Weights of a small mixture-of-experts language model, trained from scratch on English Wikipedia: 18 layers.
Below are experts of layer 15 (counted from 0) of a mixture-of-experts language model. Rows are named gate (a neuron's input weights, with its number), up (a neuron's input weights, with its number) and show model dimensions 0-127. Each number is 128 + 32 x the weight over its row's rms, rounded and kept within 0 to 255. Numbers have three digits each.
Before each expert's rows: a language model's description of what the expert responds to. This comes from a sample of Wikipedia text that the model never trained on.

# expert 2
Capitalized name onsets. First piece of a capitalized name or term, mostly vowels and Le/Ne/Se, such as A in Arye, E in Effects, Le in Leela.
gate0:074151146166123094185157124083135159125068143115134122171148150140192095171133170123112130134122158112173167168148134124079117171125160142144133164105139157143113149147178108147127185178141094130128175148065105114079159129198106108145112133189128132026148154192132102100143149166099101161150158126182122087163179130107074165146067079131103163139117134160177111103135132113108116151183
up0:127187121132126155144153132114153166154149142164076150100124131120158142165181158117156178136155138172134117013112136099077104157151143175100128127095143122106147161141168108116070173153117140159147160088118116133086176178181079156101107115126127138081139103194134097165128106098136138154206083133103139173214122200152175161091144123151123153119106113128156115140094114096142144200136
gate1:097129126124170107179110132107112092115160121153124092100122198130149105181071109126184119160109117064151113128087167126111151125152157102175111189156127109105119150113116124177139158093158105138170102194124092116155107094118142088112114160193141171116103149193131183134134192131165060171146120167169185099065151137151069135099085133083143114084056150148137154111108115119169137153171
up1:109125160147164155110098156206127155106101111179103151146105111111109139140110082119106156124107120106132088108167137145149143148158185149099168117138135115140151104159124176077209134106098090116137094182131156173096097139127066161156186112161111140206158064117118082100096126137173128119087127111165182163074183144111140112138071092108180176120111099055151074150140153120067142110123
gate2:181159122112135107174114133108119099104137120153115051104162248169183144102102115098119081165138125094140103113106114134061120135104131159166122157145134162144132114168171161147086144131152116093101097086094103142146112119169182070110135093201105146150079103161104159120137141115111088163153141135209105099145102121122168093093084090156121076174175105151149132180104140149131158105078
up2:152099145176095161108146152110133107138165142137124144141154112132201126097092162085154195127168103156097095081141166153089120115124127114114103145127141131146090181147111057098151086174165142087064158121096132129129173191065196105083127152089124153070107122137166094135156143144104104150140067180157112126148113179137126111137168133149124099099153139139132097075145187109197116171209

# expert 23
Section heading words. Words inside or ending Wikipedia section headings, such as History, Production, Reception, Personal life, See also; also arts words like music, culture.
gate2:125132081119134139154186158156113148079146125156077147137106149122145078142112129132140120111145160143124083127148150105140155062126156127151149168091104197086153106146101147122214050120072154146086184122151126084108122142133101186126086135158161130119143135118083140170120105130211128133140123192168138102174169120176091189231077075117132088161139116101107108141116107102147146131143
up2:047162121086151103114117095122115112086126147107130107145136151150158143174111073134102148129097106093148136136101116118118085085119090077142163132116168120075142078120130084161210097224071158144145135106162102132107122096191115160151098126123119121121101129110146158110175119114125086180129106100096149030144200057143178105129091105103133090129159115083129138168144093156138160083143
gate3:125155144105085144154117098093080132124112120164120103098168143143118102129169087163123113125098153104109157127080102184099110117212190140102166126088105127156109138160144177067136130164096069118094114095053124158157154115081153068163117068144118132125105118147135165133159138124128104122081192093167157183097142154210107167117102165142115198102103092122097139134089118173110080093174
up3:141156126182170145161153109157112173146175122143182140142129113099087175055093097111124118137152153109154088141132186112190124127231116072125112144097167174138141085095154084114152079125115116045127132104117131120155070131200160123147197117127123148130136173090095113117148137167124117155191138145096079125062134156133115107188138176159127130092100172175151132125120129107122105119097
gate4:128123089158155166171192078147138114038139186116189082124098180132178099144148204138116111120149168100102173104130157131165162100120110099113157139136175080157140150135213178097115112129136119107098111114138143147127121087114148199128146140156096136107077101141086141142113094151136168118087134200130169144126127182150098089097099126104082130177167153076091137149124101122107063120130
up4:131100122084125148145179087175064130085086163120173154145122080127121132104117158173103103130201124135097153114067122137158127123162138157113175091154159187127121135109092124160139146128108067100146104129108146075155073132132171140142071138106038147149140108141104194123084124136142135119090207145149167125153135152139080140135080167083182087107126176167156164160153058125116147098099

# expert 36
Separators before names. Pipes, country codes, "as", "by", or commas right before a person's name in sports rosters, cast lists, and credits.
gate1:149164107112101107063130120084154066104122164133144149120128124133133110168124150063117171124118146095090050122108115071105071127072077103075119167097124186176103145119118161166106146146170129163074118099128184113137110114130194174141128065131136104123105188161091110192131137088089121126140176136096164150109115077129144110131086101141174181130155091208167131144081137137132127160136
up1:103143124124135108181160139127102067094124102110095133109095149118089091174169099080085124138117142114149117120096168108134144100179125099116143113052188209091145067170113154072095164158179091072062088113125143126148138092073137128146118123191125133102148147091126149111064106059110122170156149105132127117149104096096035144158087071108138133129161155140125133160141171126137154120108
gate2:112142119126180134137126112139128159118108176151152086091047122182154123158143148114098154147163113106154113159172141111147165082174087144144151163097140118134159109107135088160174130143160177195082119104152125098056125095063130140160126097144209165140150127150117109063142199097090172089100187113096145097130062128151121150132131142126165177113101143129198103093139158148152143199133
up2:131108107180137135126133114138108096086199157130182108103145130113116066088136156088188135148085113123141101119097186111100192106133123144116100189092221101074112115115112150134111107121173097126158117182086112104154080199118083156142107099118107146142175126143097111130112138127139189057172183129082122107139145154092120061107175069140164093145084145148118138105132107185147099140119
gate3:142134132114153138116067135133114126144151200143103114172078142125029141125183191128136150032146143108103136145166109110143161085174117150134155136123080211149111156102133145096154172142157184058068149155124125102140115146114095144128187166114102127147106119108127104179098106201150122142075175144143136122104093140101167171138149130188151192117126149137128140130161100121129076123094
up3:084139101057104074094156135126095104113137177059145096106109172133139145150095062134100084171121038145102124172166119135137117118047190168169137111136179090168111154139132082086085135085135155140135117084153135137132118112145078120125128159152136108085123148116056085064131159144110133115162124153138138180167120153136156108078075095156102134134120125106137176094108176173083119154138

# expert 52
Measurement number digits. Digits of quantities with units or money, such as areas in square km, distances, power and billions, often the leading digit.
gate1:113157156152151188108169149083093094129114135092112095088163141099160174087190133080128109077078133145150095127153098124147121078152120161153111171143173114122084058139143113168153074152168158106152104129161158142108176142152149096159089150119156136117131135118148105150127152090121179135170180152129105140114161112086173143096142137141124175121126181160090158064113206165135096044202
up1:123168130123167180070143084132131146100155156115129128146142101105176129194122140099097135101138161173099109158141121163155180123154138125162133169099154197105135096093147190132118176156172105161126081064113103129133122063094161082152104191151150124082150118144127154070157142113111206140138063156173169179083143134162124162137124078110089187099149175122182148148138152149168133121158
gate2:158127100083158166127156134119122187148057147089138168118153139081148128118138138106113126053087107153083093155169128164158154159141078149131122096171114160170157164128139123146145157118132190156164079180104094084128096168139144161072115100133095038164115145186134156158169136134153143109151181068061140170133169081152107142105091164129078113074122145150144125110133125127157073121086
up2:140161129121187154137109117131109158153100097086120195145205157138082148173109126108129150098113129115110007139177148132189159155141131083192173157151134134112103136137130138139181107134187115146134103138147152179130095172109146128174086206113102099099120140129143125123132109102097130113133136063133158162101154164148098135146160111150046124119097181157142195133136131109152133063084
gate3:136104188106087127141153106109093126092150104147131132113132087116088070080125126110120177139122152150198133111135123172154169087193084092155156155105162142128119142124109012138126145125143138176085123126081103097119115164070160140101154152110163204090140151165112148151133090183177148149139043152113070119111103058177136100121086100100141151142126149135101130167087133088131100144137
up3:155092085121168156129114168147094078104163090103099092149103165135149074143100130159150157138132138087130177130160133198146187141072117136151165115116112176100127078148088130142080158067139080158164186081109075108147147113154121183146150163117142087131047153135102098156107172150066130098109183124120139125152107181065105138140149114162142163165147147123119162128078168155121170180167

# expert 4
Year and range digits. Inner digits of years and year ranges in lists, careers and tables, such as the 1 in 2014 or the 9 in 1989–90.
gate1:131117131110168149147112135172139113102096120123132113151166154139135093138112148114092040116121170077115196069074138109098134147069201167087137038121181113113102147170107078151083146166126135160164173187108095123147134107085156135119087083165154112107071099164136105112119136119079135111203144138142165090144092113138125160130109168188187079151167144117122087129172125127114131122142
up1:160140084153122153136113150072174147168125107137100123181127072111113079176153153166115232136107145154139099194169153170113135174116181116086131116158129129155127133100073121195108125127108078160088106159159089142167082149120119144217091160086091124077161149159139125112141105103088142064199183153143158124131128148136141119141150153125099144162168116114164133123161112106157118076099
gate2:109094160127101120159131143203107110112146149071111134105178142129117127151135162123164161142110102117097165138114186112102177179185110085089110099116131050093139107114101137143096152160088108137153158094074149157101138185114167112132117120164081068136157151098152098094131108169078143066178128121122080089142113160152121169174109188089193112171168093051139135163150104124179100136145
up2:154131148105086110164122180085093150209131147098094184143149137106172168134119109159147153123144188172097109021158120157156123145069115134090119157120119155091162183147063104141140062078088161118137144102141140125118092139169111108121111101122150150105132126146141173134126127092100082135100060092139140189131088124141121141130147172053167125132100085148104154180111107089199149128131
gate3:107120147182144108164131089165131122141148107137093120172068163062127126143121149136071132092181173091141147137070083134126151110128120100101114164118142084127168080059133069127149156037133131109112127128120161128117109170120105106157138137081168123156152186131108121156129166115128106140134115061088186124150186168101059125143109120087126162090115152144095124065127073163110127221142
up3:124140084141138113181140072094112147161142150155143070134127104175122108153130100142144088074133143156171150139151110145106040128111125127143133097129156150099146160072170154119191085166123025178183138143102115113125117122106173169148190160156176162161174177113097136143093174147127154151138168137106134148114162051177153139138123101136117058137159148133197148107098161104115165134152

# expert 62
Hyphens and number spacing. Hyphens, dashes, slashes and spaces joining parts of compounds, names, codes and number ranges, such as Vanderbilt-owned, J-35, 1950–54.
gate0:125165126195138103103177102114088133115151132138140088133106146120081189112071150165138128142087109159115062148175085136159168118143135114099088150057149155139174121158103165092129104037172175150079127128162121094139117171117152128137146094068123169114065172136104137108143142149109122072113083143122148144170131147111108134068159141167049136150160121097083173142139148133169157097062
up0:093125128142131193145175095105105146143161144091102140112074115153092164193116121135145098113054136064164113152094116129123125124112051168154149119097090112180170006173137110166084110137097125083130124085108099185132137141148113114108106113113131112191129125099105049167158136216119105164118132133116160112137114146158105092098108113160124123161171123147084124149092135159126103098090
gate1:190123089159168118123128161106195161098088094159128142095106104126110131175145174098209154111121109064137164135146143101119155104120116133100170171154119142179147133119122134122166166071134088082135077115130117140189127135098093088146097118164128183102148143147158175155106164136120144098133155074114098099162087163205109155125121139138101139125140142139105203129078148149118140173244
up1:096164155170113142121121128122121142105094149138087137177116098187164088106165125165162100152126113225158158157133147091146112076083085137116132116063123120103110122104163114158094129079070094130106164093108179069161091088160155091180106117182162094138144171162132104244117095185120115170144122121080185093100122124118108143110121116148106129126163138141141137129116166187116107085121
gate2:167138121135129126157157211109080129097167159106154139142145145106129107150094164137085146150102124117181147173142181146144133073126113173119113140088128131180103111129110042097125194098055144158100145077128139137086142099082217127135135114142099103152120120148195107191192107149115151109178147107124108080080116114120083101086128094122101116121131148080167128096112172188164083126112
up2:130175087092089123138173184147113084082050140131127142151092130052124147112137106079128103161091157067126109179118122068102113137149181095111119141131133140148108074138172081105172127080104166132097152114217061171163133109164145139142096148169157140182140126146128146102077106152099166103099130108164152115075122158131110122132169172094144163118135078099154094075177138166144131143148

# expert 0
Digits and word openings. Digits inside numbers in stats, coordinates and career tables, plus initial word pieces like gra, dra, bre, tw, and -f.
gate1:119148138156201099140119096064091111153116185145162085118128079096127128192187150149117136114111103147097134149107128167119159117183139172127138120122103181117162134119156074102080145087086134091158117096144164135112115124102074128114083118110174170144172123097200142045115143127136151175095135130171191136126138181162126101148180149069098123093083081174071105104118158128139073128142
up1:085076160089092154179145134187117100107156085131130130087096210153076168123150099108135177174226100139100138117163164075157087142108159129113122154092115119158105121143153179113128127123125190143153129143103114065174135160151136119084094145167164146095160157115101112099114110107143190188094153123135137164162142085087084154124117122158183162097130131066105154144157126115133103192121
gate2:124152132134154100140126168076126114143135027108134154128149136099168105118140118157172099105124138068144138142118107105120101163132114158056131116185135155127093112090128137086130073077086179157110165099162060080165103044171103091102098147177117157155075110110167117067183167131133136090158121133136149160131089153130148155129153149121151151151190145132190071056106150126131108129114
up2:146157090118102103127133119106120172182109066116158125115118081111157125139136146129149093101106144114131162175083162127097190116087125205141095197148100111142148109082150169100096178102106141165116129095106111110145117171078159091118122214189124109101048154117154110234178120144143112114162108103172127166092113114102130144136130178157094141110164122116100116050108170146141125134154
gate3:095126164161159155181139071106109101123137125123125096205115111168158137111091131151122172144130122190093127131143127138124064116054134152108158113114106092112121136173087168106131079092052123132152111188114126138125081123132100131105158100096144165117106151126150136135156088131145174088102151172192189141186108083167149185186137146151111170151125118194090126098172165046095128157122
up3:102101124165173113074154109137146146113110086101067169132150074179127142148070097131100134128175131104164071167190097136100075116108168148191107046178055137100132121127117138173143080095141131137132129098108166142103172068166124139128091099107145145152127090130101117094109119118108183136188137137133113142109127122078118167091152112160105162108156061133136092141138197119189138069107

# expert 56
Last digit of years. Final digit of years and numbers before dashes or brackets, such as 1793–1860, (2006), 201(5)–present, plus ft, mi, month endings.
gate1:107171086132164118168120148145117087126180105083095102114146139115099110084119135166114158137096123117121129133134157097094206105117161129052122155108072148099157142172114161175143094154122083128104128133096045115191126144083138142106127084168166109089117163066158169140106219141136090102129092122109093166129111195114133132085172115086153093147059130136178191135131151160160102131124
up1:121110125151121150075114100099149106143142074071131098163083072164113131117109050092132098122116163114187162118149161151129176083104192107138153150106118143172145122167096149101140138108218137065060143138141102161142191133132152156110071142156128194140103105093145203101148180131144102095134146136122161140110158089118198087075132123160115140121140090175141147078143162108108150138103
gate2:137157146097134127145103137105151037120156193169149113087131057127152126135052173155118116079130151167117112123187174207120164117108169143114141143103128151131118149078131134165165125110083146131112143101133157147135118106139079125155044045175125101063141098108155103092095117108115135167139111088091096119131092121117167178106139108136057147132118092052167173128152125099115113144127
up2:077124158125159177149159142156079103077093104131114099139129135138106165171195111078097123149144112171117131134109123140109167127158133134160059155174177125154128085057110179140082168176112146130085065147100105151129073148086121115079126177171152096068101144136143154156128071211152114094138104178186106150091121111138134104149084080129134129146135149095161131133110090164172077095136
gate3:074133124115080107168085161169143085158117125099103124093138138081129157062117161157105087154084123124183153107124118092113107103099120130195142119044111155126141171105119184108150134119179164130098092132124152097118133163104119165105102155126137118142145126145072167090089121235159153154180151051153152167197112159119089131107114158108152153088077116082105122178125101112158087117114
up3:022119076141143140153121150136148107094088142119044124129103095154148144161154149130066184101081153158157130125196112139137160123108096098186124113125132091114147131130123186096167135072195088097084107092139160128081127141144115140083155123125116115137117140088142087180156149184081105130169103109130117158160055117109155146144092165118123138101074137062110108136147105122156138208124

# expert 19
Latinate word stems. Middle or opening stems of long Latinate words before suffixes like -ation or -ical, such as mechan, particip, olog, investig.
gate1:068119121132144166160223091101122140115118141066143098152115095177123095138209103193105128158129189183129114160139108135171127180108164126162123109060181109102109124110158156126088124202095160129114074110172119120114131105170123091148205065175132168127128102127125104172132144142095169151132122087134175182155129174120124119152141140115135126132126130091165135089130169107177128140181
up1:134130167095070141142164118123112061161086089114136174137146111141134124127135066162150131137121083105166122129159191087087196136156163188091190075105104086120148136112114124134136190123255132117150178068081113162101146116055098139089114189102118127139167115144124156100066127156144150135138119102183118132114120134164159142097131110145153106106123164133123131167110120109130187139133
gate2:142153160041190109084158129099131137119121165137121136106106148146104127145124121163165156121106135110116078205124105083108116124109154161091212143104143100123136086150192062156151086133182111099094149116108096096166096126148118095135163117144178145164128143114172139176159162148175115112119102181186132139179130121145074125079122171078104172149061177136124157146119108101136129048151
up2:137140117166125169123170107143159143095119140138156203111145145141150101147030111167207165111139069169137098084078129142129157108076101154125079074137146164116139122156078043110158131112136145150098160084135162113151106073120143110114123105147122161123144173115132168164146084158105148133087114150140100130174041083108101143169084164181133123165097155126167105146105129177162126151086
gate3:145130136184093128186142155125142128100180101117154086086161139135104204099188112086142080146150118128117161125096086168135103088153156109150131162118105126153137124134116160097183145098128135052166157189106137165147187127168116124117118162166106185145180106119162140104079148142203086075105152138090117146106134113119198129117191115086094131137169154102131196053095136131108104144117
up3:085058132167123142096167180172160115082100072085097115106113168128112154160150141144092102089190121155103158118099131083101131118114201169155105129119160137150162154138167161162105119144073161127121117163166114124076125149174094138125143141175177127131175130069155109100118161076103087067102056134116136137096180190129160165170187145105124175135172079109136117085141147146144138159138

# expert 60
Taxonomic name endings. Latin suffixes and punctuation in species and genus names, such as -idae, -ensis, -ata, plus MPC minor-planet entries and taxonomy-box colons.
gate1:146100116090128172139137148119163181143088090099165122085183188116164144148126152121139155065145036189131166135123151135085111126093145101136127212097141139168158128096120124145120132112119150170089175104162164179121162162083101105113106153125120138193102130128180102065161085118160081132095146076126120144117158135155071113163139134150143115132173172098123103177118056117122135075076
up1:131141087087113153095075143128138115153174068103168148163080089182116125069126115136152172128179118187110159117186113166174122146114110123131155176108121122058198167111169119060146126131133157127144085112125103107133083104156156152182107131141122169071080156172117173166098126121196114139169195136113123126125205128122136168079153103112133158124090132134144156170124123078168105140164
gate2:097104146140153098154102155119135125084108155119135129135142215031133137082126112079157085118115086127196129120137066094108133112104170132141107116067095129150153212116049178088121143124142082117174101147096126152101145144133110141049158129118120094131129193169131131096114095087163146072141157112126186086113100111108074165118089115163138144113175136132094146158150147129109138088080
up2:053098104176183142137101118119125156126102096141133113142149126099110088155134086115139078168130086043198179124083142154102124113089167171146153122136125103182157123136121094153118133177144092112124217120128156153143096121193104175057136084162098096149087160125179112104178107148110175114089158183130119152138126127115085164113106085172123092136157116172109147140075138143107091143080
gate3:112111137128159144166158214106164114128077110097143100111109192130099130130132179163139150100136132097100106107113126082113112095086104160072151145082133082191180147175090120079154072102170153132101119117108206146193139080140070110138129089101123176113109184048100142098148111092107138130077182152119109097123127138150109140183075115102126080121121116143130155081075124136143108145088
up3:112166170122153140106124122128133113216117147134107084149129134132162132157119108139110164129077057114116151152119113095036132147145154098101138119141193142139160046160142118150128126153088147112135116117117096087123157144121112100146191151134128135163033136123103117126115135122076088170128152160089189131155132123132073132079174061086129102082165132114189098172133078130143052084097

# expert 12
S-syllable word pieces. Capital or lowercase S and s-containing pieces starting or inside names and words, as in -s, Sup-ers-axo, S-acha, Wars-aw.
gate1:128099130143155081122052122136185173184134100156116137129131102153126094105189128101127120146149125170111134109062125126058104109086159111178164073113168081168157119122170134103145169125135188097047155133047122122107044161119130165062096120139119114096151149068136147083151133142095109137162123059084108140120121155184114102158115125150157116099111110148133163103172118182122127138123
up1:030121126095102164155118106141157134132121113134124159118081132140068123128120089174081142150101194042129184069179151126125142150166153145170098115166133135121180103111110115084167061139121091127152095080126185113107126162100125091175176161091118116138093154125182124126097100114094198128087136115133073089151098130102143188140169120134138149073155096149114096151134135123112153125198
gate2:140153118159131101068155129115127094155098132100137114120154141079093120102106221115098132100060099146204125104159114162116120090100164119132148167115178165106155063145141146105103106114167130134157165081091117127117120153038137120130137141141116067146084165055128202099132200098110095092142145116157081118113155124148128090113153131102126135100137128118089046108147105121197075124111
up2:096144152112133108137153146158147153189110060143124149184128141134163132081067071091127122089111155158069104130120100102170116165119168102120157151130095065147162183158135159130109117033112201122141150149077087175166130157129116146139132133126093180164105137139095165161137123167106080086120113118114064118102158098153160134134176173180142135121153131141089078132129067106073147160077
gate3:123126141128118128105126094062167138134171125190094134107100168088134111143205106117161122155091159163146170127120163171164100151153162133104169078198162120098160149175160160168143128165137178105150114134121147163110111116147098109107184111152164170108144116163171111128127194161106122066137139184121172145154183134145095196120109151190230144112147133108127139090092157092126085151142
up3:098159156165124090092143135176150138148139172086149128165099138151129174122115108107135146206114178170114154079190136132109147136120173162140099119162124115144102134091082146132125102098171161139103062162057155166160107178186120086135071105126098159121113174194088133130143074157149131098095155131109136174127144130104191117166086077165152160134097166164067124092151132146177165088165

# expert 9
Place-name head nouns. Final words of named facilities and places, such as Stadium, Street, University, Airport, Arena, often in tables or addresses.
gate0:115145133116086119092112131108096132161052150044113144115074121125128201087131160129095136152079165074158132126179091105089145071131193103118127181122076115081118061149173094145095132102133127125139134125146113076150096136128122168166147118129144158125090077095094117091140087178103152174199097115133092074146147115112139147178106113073156185101110118120134165107111126081142183144095
up0:122201162136106158162125145140197143093124191080135095119128127158073120108219136130114106082143151119145163069120118140128133154154110141173162077124085184135106187109052139061088119161183094119117155110136125157111109135172101124151077135055099155186148128111158159158120137128157096117107082105090136109146107137136128120142119138110153139114072181143083136208099118099143101087105
gate1:121128175165112152157218144176152160116075156138091044081141113135174109201138170134139186091170125133118130136148146093182083103106175092109164140141111131133144076141190141181128115146156178146097118116153120080123123148132115127138094081132115163130134121163151122155109138158116116133118161115141086114133169203050065138092129146162138188112137185166110149153102113138189136149094
up1:134187119081179148135169157096152156124080118113130123166138085131125140061180099113127097110045106159231112149147120151160120119132171145124134129127125162124110090134150104152163148131099143110120160157095204085093138109103097090177206152107186123193106086123107111145166138164154112159114119211142133117151143192144111107093173141091138110158108118154072133097134153109167173125143
gate2:122103167153150149129118182125104124158110153147098170086138147079151139156171094096168107103092091132155103123163091163160166144112149089162150139121160194197114075131117092141080174113189152101186153128139101073102118137133118099136135142161126098173173120103086130168092105107088179104151131087081145182117092124217088156178154110124145119134103084152130034135144129127169154174123
up2:145112075156146148111188134133197127136161165118092155119128085203043142121126091163147147164114142154067135121102167172086107173096115133129096132127122103112111112154130120039070095145184113105116156114135114135163130129164134138109203177078122096107105126131124209073118113103193091181174143065128141131120160099081075144124163135112126137171159143127103101167147153140147113141128

# expert 51
Movement and action verbs. Verbs of moving, taking or starting in narrative sentences, such as took, moved, went, returned, sent, began, plus object pronouns like him.
gate2:193131164122108172121104152114129133100126129167120163150077159155120082136115146071088081088066097101134139040140126150100149123126134088135120094160131131084182126152075126143117126133125142152137142191151148082108153110150092127161106146151080163112190146080110140055165063129160191071115154090037132175151150168114136099131084129163084102100137154156137078123131119106119097152093
up2:039136079198149107063095134157100164107112162115122170146100101137114174104086171175175176159139089099124166197086071143152114137115202114147101149118122094129087108116102113187120117138082141104104124080122127173093145073128096119108157108099094153183112118109081114151074160091127165128105111092104175157079112171108096109128146122111140113048151098135141133133110125125111148165086
gate3:120144128186130120155092132195133163155158149074102064123135153162134110056104056123085112090119100136078083119190061100144075124136122150115172171213129082142105117148144134104112109147125160142092162146164127129161096143136161118144096130131127122146125164078104141112116106158159126136119114113187155142117074180071201108131113142137097074124147168071090111108134138096193076140097
up3:091168177165108066086184112087096163126144134141130032108111168133115116097166134120146109125141149085110155138089191153115145137135137151144150146106122120165133147176158170136125168121117103168127144192084154174126158165112107105189110121157166126104115141073069107141161144085110094138182182124156194124077135100088120092133104110099123187131213083140129131116106129105148168143199
gate4:158133122192074114136137146125153114144169135119140180156132167159182071076124128126137091156140116092075138151122134129113104107057165129106114122135119181097155134104096149131120155202082153137097137113146142117148118188163071117171080164137160198098112094154121118124112105136099111141175117139138193126115209077101169146197146144157147154111151125125140196099134235109114141158116
up4:162154150107106075146184148047138111068085190121106091136116113126153137050138158145146127121161084145115157097065151082181098119179078156168168121074189103169158172112127136111126085186115095165148120144138120146145117064102104125167146117121092127100114168117099138095090128112083108094104134139068131124123154144083120090111181100065123140086159150157147140123164168142191141112118

# expert 24
Military unit words. Military branch and unit nouns like Army, Corps, Battalion, Infantry, Regiment, plus other words in military or naval text.
gate0:141156126077139100143099076145113156098148114153122105092107119074137086126077126150099171129134104119121089172126105121162132133139126089145107140167116158093179083116125084080122134114161153165147107161125127112165065125062083101113080130196133066142091153132173091099084146062066141152116095173184132130150092098087076163134151158139087202086179133181169085155094124142158094141123
up0:141186128161163106092178089138098086113135166142111105098136154102172154144145150144143099103134138120133146163157195162178119090111162124178110183101148133138156154134146145147159105122118095134124075130188109108169103121130105055150069102116115116225107123189123138134165161095141136100155142099126131112108137171151159174127166141109107134163140140168093235120077100084152126157037
gate1:130116122136124128133084166110157130140129190115146135076080106113141056101135157152156119154146083179123104145115128132108153127085176126117089143073094087126148114132130109117205125124082174110069121151139103097108156121111067151153116163148075141113140184059161051106155093069155164110206113213123142103117133089123149183160131109123136139155135118157149106104102158107203075121166
up1:101151127107138161157145162207111080107123178128112092170098080154129161072135118137144144132150070178103083158102128147096144122097119125119191047120143140159156090167175134152192113190138112132121165102155104188097098104169107114129136129147079155106067179110126112125129103130098153152184091156075115133135182067124130100175142118086114167162160129117110070106106185138110122069114
gate2:170102098148082166102101145071177131093132171126152132082123152107147123134148124102096112122115166064136125103105150120153171121134089143144105108123141113164140101100165116185151180117151113133090132154142154135109085121191122111113129141148139223076141113093125116127142074209095188139165080144149140021127106167078070180128137082088122126137131113065130071119138128086157150160107
up2:157172114153146147029134125185095088093124124134132039110161141142133156140146148184129122099185110169100141193147131100108117126138117099109104147162108148159072152135154151132124148144119047086134079093104123134044112125087079116155150115136177124168100135129156092176154110104181079145107064110109139119193119158119145111136115166118133141108169117180146163145149120078072106145078